config.toml
experts_per_token = 2
routed_scale = 4.0
balance_loss = 0.00107
norm_eps = 1e-05
rope_theta = 10000.0
parallel_block = true
init_std_o = 0.0115
optimizer = "adamw"
lr_head = 0.00633
warmup_steps = 468
z_loss = 1e-05
Below are experts of layer 3 (counted from 0) of a mixture-of-experts language model. Rows are named gate (a neuron's input weights, with its number), up (a neuron's input weights, with its number) and show model dimensions 0-191. Each number is 128 + 24 x the weight over its row's rms, rounded and kept within 0 to 255. Numbers have three digits each.
Before each expert's rows: a language model's description of what the expert responds to. This comes from a sample of Wikipedia text that the model never trained on.

# expert 24
What it handles: Capitals, codes and table names. Capital letters, country codes and name pieces inside tables and abbreviations, such as ISO, ROU, C-ic-carelli, NP_, United.
gate1:118134096128102121131127124130075137112136066141110105141154152108112110115079102098124155148139127118104154138155129096121156102160113124130138149112157093158153062128091147107138163136109130099170086126139101117127131092149124108124115106098127134094126134126168182151130124131138090112119149137138117140108089089147061096119143148092096131116128140132114098100170152101126122136111123132126105116142085165154118138103117122059142097155108168133135071125140115083143158143119125107095125110137093145119115135139136095114167166144120154126096105102098113133089116157120095142
up1:148130143134115097117138148104155091104135101123118138111114146107120116099139152130093098151064077130174090136099131130120135137105129125098103090084114157094121143105171129160116141143130131145119140113127152154113102095111114141140139110149149121158101173142099109119130131129162163129135104161113145146102147150127181114140127118112152132193160124094137153158118170119133159117099115104152120117118137119159117127142129133204100127119146095127116157165092127168106124103128145115176122112133162134139153153130099141156143085088101134147144161164110177104133142110109188162
gate2:141119162151151151111157149142142149097137089116108137153124147126142114121165152158141140096142152102114143125100125136100134139118140114129149136117128156096099089110120120153164102134139166124156164139137132182132075137125097124150176150126130164130124114096144153141114162124054149136137135158155137136108121165174119136103125104109140105124125107101106159167151120145108185096116190133180126115129076087103119128138168136107121107124130152101128121096090091161169125129150149152163122138123145178116113107137122115166122157068133129145100105127082145137131125147102159110
up2:178126127140138145096125126116134093140162100084111109128160167163129143146112128098117094155111142133101103109178080133128141137124102154127096117110108089110096160122130131104107119110085117114098141102135155145160134100149124170108108097141142114119101163114110119153145143131139118127162139152105129153112119140118144149183169114198117128097121162144142118115111146119084122135146108107077161122097146118165157140110142087142111135142089147148153103152121087147125162127114155104110126145080134125110130067182122131128143167146192132142119123152153136104141162140085122136
gate3:184097139125131171114151103124142118134069092120098095116157133121153154104152146157159143146170104122120159110130130106122148139061121100172110107092117149135138120160169112148136154156134168093117162164109131132147118121117099165117133138155170145155150147143149123145171145105148115127146130141162137113131151126126149130135207148127162124146117163131124151124089113104111143141160122119108128114122147154174174130102145127120097165163120116144100126082116133108124089150107147148150114186133126121121116116146120099108115136100150131128161166146123140171191095133118131120
up3:088127105123134110133136132097104175075151114144114133149104093146128090129141139110090167128119128147123161136125121122128096123180181107129154145134106142109102158113105140072168132146150099117146156144132162146116143140140135110150168127099127101089078101118145118133142115165169103121158162101161083176111139120126091115137128101142126155098099098095145110156132172150125156115140140156127114075125102121101130142133134095176116149103103120109123099159155119137125124109173125084125137084153091105094133155124111153124167136125104131159123091102117155107113081123140137135
gate4:147132120103155137122143113096127150108107185135112119158137123099165119120141155097149109126126108134116107085120160124150138160108122123140144159108079083093141202147169105112116137118176131169138171129171156098135114101106132117134153085067104157137180135070163146178129138110125106142120130133076122105149169099095115173136112105122137093102119118110127098138148195090141157107142108125108112124118132138119134141141104146112114125154148109111106127116146126099119111110132161096151169098126116165143138102130126147107148130100098113110099126146156126120147144103125112136
up4:121140135113170132125158112105123187129095157151123121127121125094169101158169152082121124131146108157121102110117138117153135139110131079168149121118056132079159167132153093128086123126157104171116158149155157110113126126114126129137160113065090134157148128099121139164102128097126097119132115123093138109149149111078121161157119117133124091113106111123107129141142183109141144102142127130083140131109130145124160135114086123142130130166142053129122120107153125111099138121125158095131193129124136124153137099148137135140160167110109090123104129133142140125142130111141099170
gate5:141119113142088134114134145140116118139106174129109078146119130141130100072173086134164140100099148082081160155121129095104161143138110173110097142130126126117109121105173129163140131118159104153134121133131118147129096115147108113110090108140114125113152105125093081125094128132101137106136125141116099140138152132139108140107111136139150091182138135090120103107199129157122125161140107120156133149148121121142184066092123113101159163107111152129110150121128108129122137101114104118172127062137093116146110132170123091155160145130107092184137120123149146119127144143156124111
up5:117162092155146118139177171140122140121122136126133119166110155142116092124131042112147136129104126129138161158106156131105111141134108177150127108145110134122115079146131107143133097085158105145148142114145105144141093110145115156075138122146151139111116082154110135121153126103103129082150131150124095154127132110175113102172120168154157095145099135113121123116136170138132117155147103121173163157150110162092169116063158104144126157106104142129152158092112112104156122126127120133161097104097092145136125136087114130128153154133110141151119117152149120147150110120164121177
gate6:094129124112157153142124130152150128154147133126132126136113151096147139150110146085124139143119131123120179143145102107120129127132130110178139156127164142114150082143151094165124137116157121115091097139161148156146112180121116109127111164158183128148103151135102139149110126142161102092122111130052141130141113164112155115117101131131151108180136096152134133181117079104138115101171115124114159100150098141168132108146139081138143087120122130103124156142160104143133173101125131119114180105099133120169061175114124113123119141108121108132122070103146140135122114126091144107
up6:153145153138146116140113147124144128152148167133127095125095109128133128093125123090119116151134120132125170110068112096142128146150098137214109141137129122108123095133129115135131123099150152122112133106144156120121123204139114106124131145151163148168144172135125142129107127103141160123122107126092116084158136149131133102122104153172184123142142137133139155140091093115150102149163139128103150101144128139115094133148108123140143128128113123083108151117129115168151151081085157142091157137150120120189069157135141148122114113109150110132111076136096116098122061092098127145
gate7:150086121090118115152166126149114156126153124152177144175140125120111125124116119100132154146081115160136147091081141129097160127133145104182115143102179104071141137113120135090130150151118166139125170089119170111125135125108176123092176127093113160103164116121112170125120142123127131111092112076074145092136139110140162128085128133126143107124108150165138119152128119113120136136137124156175100137132135087160138118123108130089145124154138102138179094140116146111132182125130146102128117127112129114118154086076106154142114143146113112127106117151119145089110113151112132097
up7:104116111102168129135154127152131144127147100119183115135110137112142113127087101158138130161101101137140112109124168138124106117125144106153143163137171112090093085113164117153111133099118200185101158064133140087142132118080165092149141127120093159149149139109097118151138095142123130110149096111078155093162151147117092110125127139121135122098110135177128172145115129098126116123145114139125105124162116153111133124159114101124110100148094077108161148129136143120150188177159151121125103112147128123115151149110143142134099156157104113130089106126137105141135149133114154147
gate8:104122095116097131132118163174118138111096145132162142130113143138172104126157087081131139155113106096125185094100125085102155136103136127157147089143133134090145156066124111084155140122097105133108122156131121108112125154160161111139140088132122144087178116112162152142099122146130160129058091145100144100132108132111141149133088114125159144167078155146136135109110141167138146128080138101124154133149141136163116104118096111143156132158150128132135120142140107118160160158123135081130115139127105157095158133109126151153127138135134134141155120151097163161127089175143145129
up8:137129149151187102089124099142112141146147168142138110142165171164143163159145120121125102099125135148081130123133115153137088104144126162209122101135111136126118128148123134132119103119114122169149118101129135162155153148111184085128138184105128149090127126106141142133124130116148128122135115085124166151136103143141138145153157131148091093073118143123128103123159107153098133124104117107123069144145116113111156122105154138116117104079147067122139127130111150166100124114160116151135161127116146137147125077149138106110109119083106083121119090101139097118078141117115116107
gate9:088143149134104082135125170119132156137109121128111137130138098117093117113135150114163197161136108126134160099095115114144141160093148094104113106098155180080098143168165133137124131123139192093139076096152118120098136076109115131117140117139129137176102094138100182178129146090069118083152131118120139128126103137148136122125128098122153159162135166132098138123159126090133140100146115111142078125140130183142145107131120097102160112150134127156127116128113111153119128148105104115125111137154098129132115137145098156131128108118153122140142116096103140130125155088130088114
up9:184101119152141162102127101137129117104120157128162142155134156124172126177154102115085074134142123152115144156145145140143135093156091127172152155161130095166162151119078137113127153129108107118142160093070152122121138158136114113100139163112154127071128122094157097100125100134129108165128110129137121147139129152097108152151163135143072135079128098143173123156083142160105110166122135119113175153095150105102148130124132136131134117122097114135113134134129137102159117126157142105111143145129145109091133082136131098182106136127089127153132144126126140117115113139133183111
gate10:123145136143118100150108153110107136129134112109106110099128145167114084134155179102156151119069116117138099163125126118147152128158138126075132126113093141133117130190122181152138128129164144137128152129142110101097087139082094132183094108095142141141114138128058112094146117127079149140145136145123137075082126113148109129139095137198117115184160146133130115164137169112145134107137096111099116127145097138122093146102129106136130129116165128130133136107133140171136116147138125121149081118160174155125115144137129110087113092156094141135115115160138122132103152137143110141
up10:168135143142149134153120136164155154119152127121142152107167120134128149166114086148120118143169094087123150097118121186126112122121137152178103124130136146104127148090131103122114155137122105136134088129104138149157143124171125155061182153194131138128135128145153131115103123134129121136144112125124160133151150157132175125173149126100145159049109127172144111114086094146090100145146151108168137114087156121134131106124181113134096138114104136122143140155113140085129114146125109154139182155145104107125115097108082146119113141119154114118126182120106134125134094122132131142
gate11:112139121094143126149143142111141158106175150134099142127116146131154123123124106119109092142148091146134114134135104142089117109129130133151124152149150137142106131096097109133139158137131071137169154110116127167144101136185078119155111146167146131096091110119128159141119116127059131117095170126098180143150090151127136136142131140115110083129150125137121096131125121104139121134140151085177094061168125132174099124120158147138137146162145128139108176119149140117164122160104093119135107084134131138126150075104145152133092115103164178125134122152082125153105117132165143103
up11:156123129126131128108152124153123105206106131126166120121126096181119142140125130131134125127134134114125108156147127149151120150099152187134161161134140164138101177108112142108102126147129088132189109173143122126135112117141141095137127119126089105144133144125097110130137168087135165122135109177095119157134118133177133130164140139165144163142141128146110092117175104103115140128104142163129146138162143182113134152146152137138092169132130106116093146182092083148125083111141114128130128123141123117135107106113173153139136081109155098140098103163128154131170157077148115122
gate12:121132132117110103132106128107156106159091120155130147113171195115142158096098118147125116148127121131161127132124121139114160104151140104144115115112159106151161147130140123161108154147156134119094156113130095109122127099150129124127139102124180126122102139139124120130145137109132148121130118112153158102137118111145145136141197131109153120127142139122135128108126046095165160173112067140137147149117104116074132127114131134120134115174094145204128120136117121103117144150092172154144116169089100057173131122147124118140157125118083129132137113111139130092125089108106072113
up12:111146139106161083117099113097164115181137118170180147123146172130142163126114093131106114125126109122165065130133112144105126107131137111148127118137126099131160163103163123189095109138162139153119150170138120161101124100143121126149134105144157123122119138110113138123118144111125176127147076119138137114155128151140146122141192132144139110131121155113141147121159074092141151113076077148132121145150088114115127131140125125138132140187143106146144144138104109114121148147131183168154106154094103070163141109136107129106148152096099142118124139126150167109125107112107091150
gate13:136101154123133132160116174144128144115142071152102144115134158173149166097121151136151160169171113145112132138121125160128148083134171109154107116167116122139130114137175142123116165165116161131108103118108214146118098095119087121110161162153153122090113105135116148129133126119133077088186146128172146138154124115110105123091128101080098115132119097154132107133113113140104101064125149104133134129125106094133103139125154132118113124165121158147170097091135151120130111173139120119141132107119160110108154131164130120173120125144117170125120111174121117123124122125127146121
up13:155099126133071129150094157160146102131140108112107110174123107140101122113156197133135121109117133107101164112090118117123107084144125092117122089145142126105104106125164120121096074126173127135145118134143143112096126095099126173122152105093103122149148102116170166095136114094126158124131116148139108121111137123107157131095090091119160158147136112161145145122120108151197101136160161114133135130155151147122064094143134107153141118137130136162138074130102131148116117150083104119152132132139165155122123143082100180128162111129135132132149136137128101116153104139172120106
gate14:100164075144125169157131130150150114107115119105125137100135112117117139072070093135145142125102157117175111107106124124120142086114122129148127127113175120117117107129122179116116153066092097122158143100152094088148157120126170130094113120118108134134149153131113152134108119070085153126124132112127134118073114185116134138140083116123147142164115135145161150156136124146138158163145098134088133142131155107159149136136108146157162114111116149118147120120176186112107125159175143145140106150109167148128111131115140136118140150145136100138148142111143109119059147133143167140
up14:143091165130100113094084175093109116141119167134146107147120123134129125161160154131075112105135142123091147144152145132151125148149144136091127124118098089178147133132088104142138117183134159085077126131081157163110106134125079142182117104109158118124071121107138096123168126160142067174132117138106098151157180091112089146127137131114143132105168125061122099077101129127124123134132145106154132121146125147089109117117154138117110162119127155120128135119113091119146105121098121137122142139119122104132148121131104148129124087124128136129098112141138144094137122169125121130
gate15:115109121147121142105127132146143121146153158123101117104152083119116139084137105095112085147134129121109076138122119140097125149090178157170142079178131114095127135158166091096151145110135127135115089111162158138121129121104156148172136120126148103149132102101118102153128112179178145124099137124145154133134132112140154150148160164124136131078113120120142110086113136094097102123108162122140130118109112138098126174138156118086108128113101081128170112128128115148144130126138143179148101154122141133125085061086141124087157132126123111140087141168166121119097126166135106103
up15:167101128139128107154122090150127114113156137108110129171152151141148116130121099154179121136104137127180151107193094098130132120185074099097099163126100152157132119134098154131094144142142148085107132116102095158116132143137146145098161173152134154096099164156112130096085135100144138138164151111118153105097120154136148151103113095160110167174135161138136127111134110126132111177129131135153127148136116101138150120090124082167169123116123133154101089074113114125138128149123104158128103143125117128104175137167149140142133143149147127141152099116127102086109114122112151115
gate16:071188127146138128120142150108061141102130179116104116148127137106094145156181168137139156163125108148121139145108126168112145129129156168107169125139107130100097106101114103123130108121130146128128109142103070161136112154116143113169124154118119132159135072157121148131130107125115143099107120077169102130113174128141098106136126099133149120114149138114131127165128156137137085120136126134131114144133159109081133093076152120135131093113130151133121169107115143150104123116118090129133122089133128164103174104069136169114088148120124156089151121109123145177122123146152147121
up16:121104131135131135142086140121115133123124152122111086134123110133087108157152135047123106111142118115102126162079139146137126127147142151180102134147088117132129138165129147180141094123115140141123138156126099136173135106135131153124145146140144130089084125142120105159125090146148187090102102142121127132120121150110125145123094106100121143143124104104075059158134128146173168124097115154096123120131105113099139144126170155124135164118087142092161118140113138162154112140150132123095136145165106112132142156121139163111139131123122165074149123083139131133123063181154127125
gate17:126095145104086138134175121111101076119118088138116136114133131140111181086120085160146165159115170102147080129149116105125157103092100148118089142128138160121132137118156153128105117124122157157066151151149104110130140109124125166127117160144121120130109130128106138183147159090081098096141122100137135145127133101124110085151131073144147134092094162112130125122098164124169150128150115140122153096141110150105123134120120109104097121180126160137148138154114148117154160142126148074117092120083113102092122153137112119113152145143111127119145121125144148151180168101136135100
up17:127146090153138113137109104109179149115130111115157149124163133113120103172133162154121122116129088140139145161086115195119133159172120081129160122154120131138143120131092086087076134135107111122176115109109157122124121175139161133120181120120138130111124128136171111105112094158145143159135114170124136140134161181078131130126132156087131125140136126131104156142129090097086109106130138118144107188110147166144096126129141163136133141101141071101127127142165114144126120125161121160147175105136148116145150132134116135133118115149097162129099179141138151129110116111167117167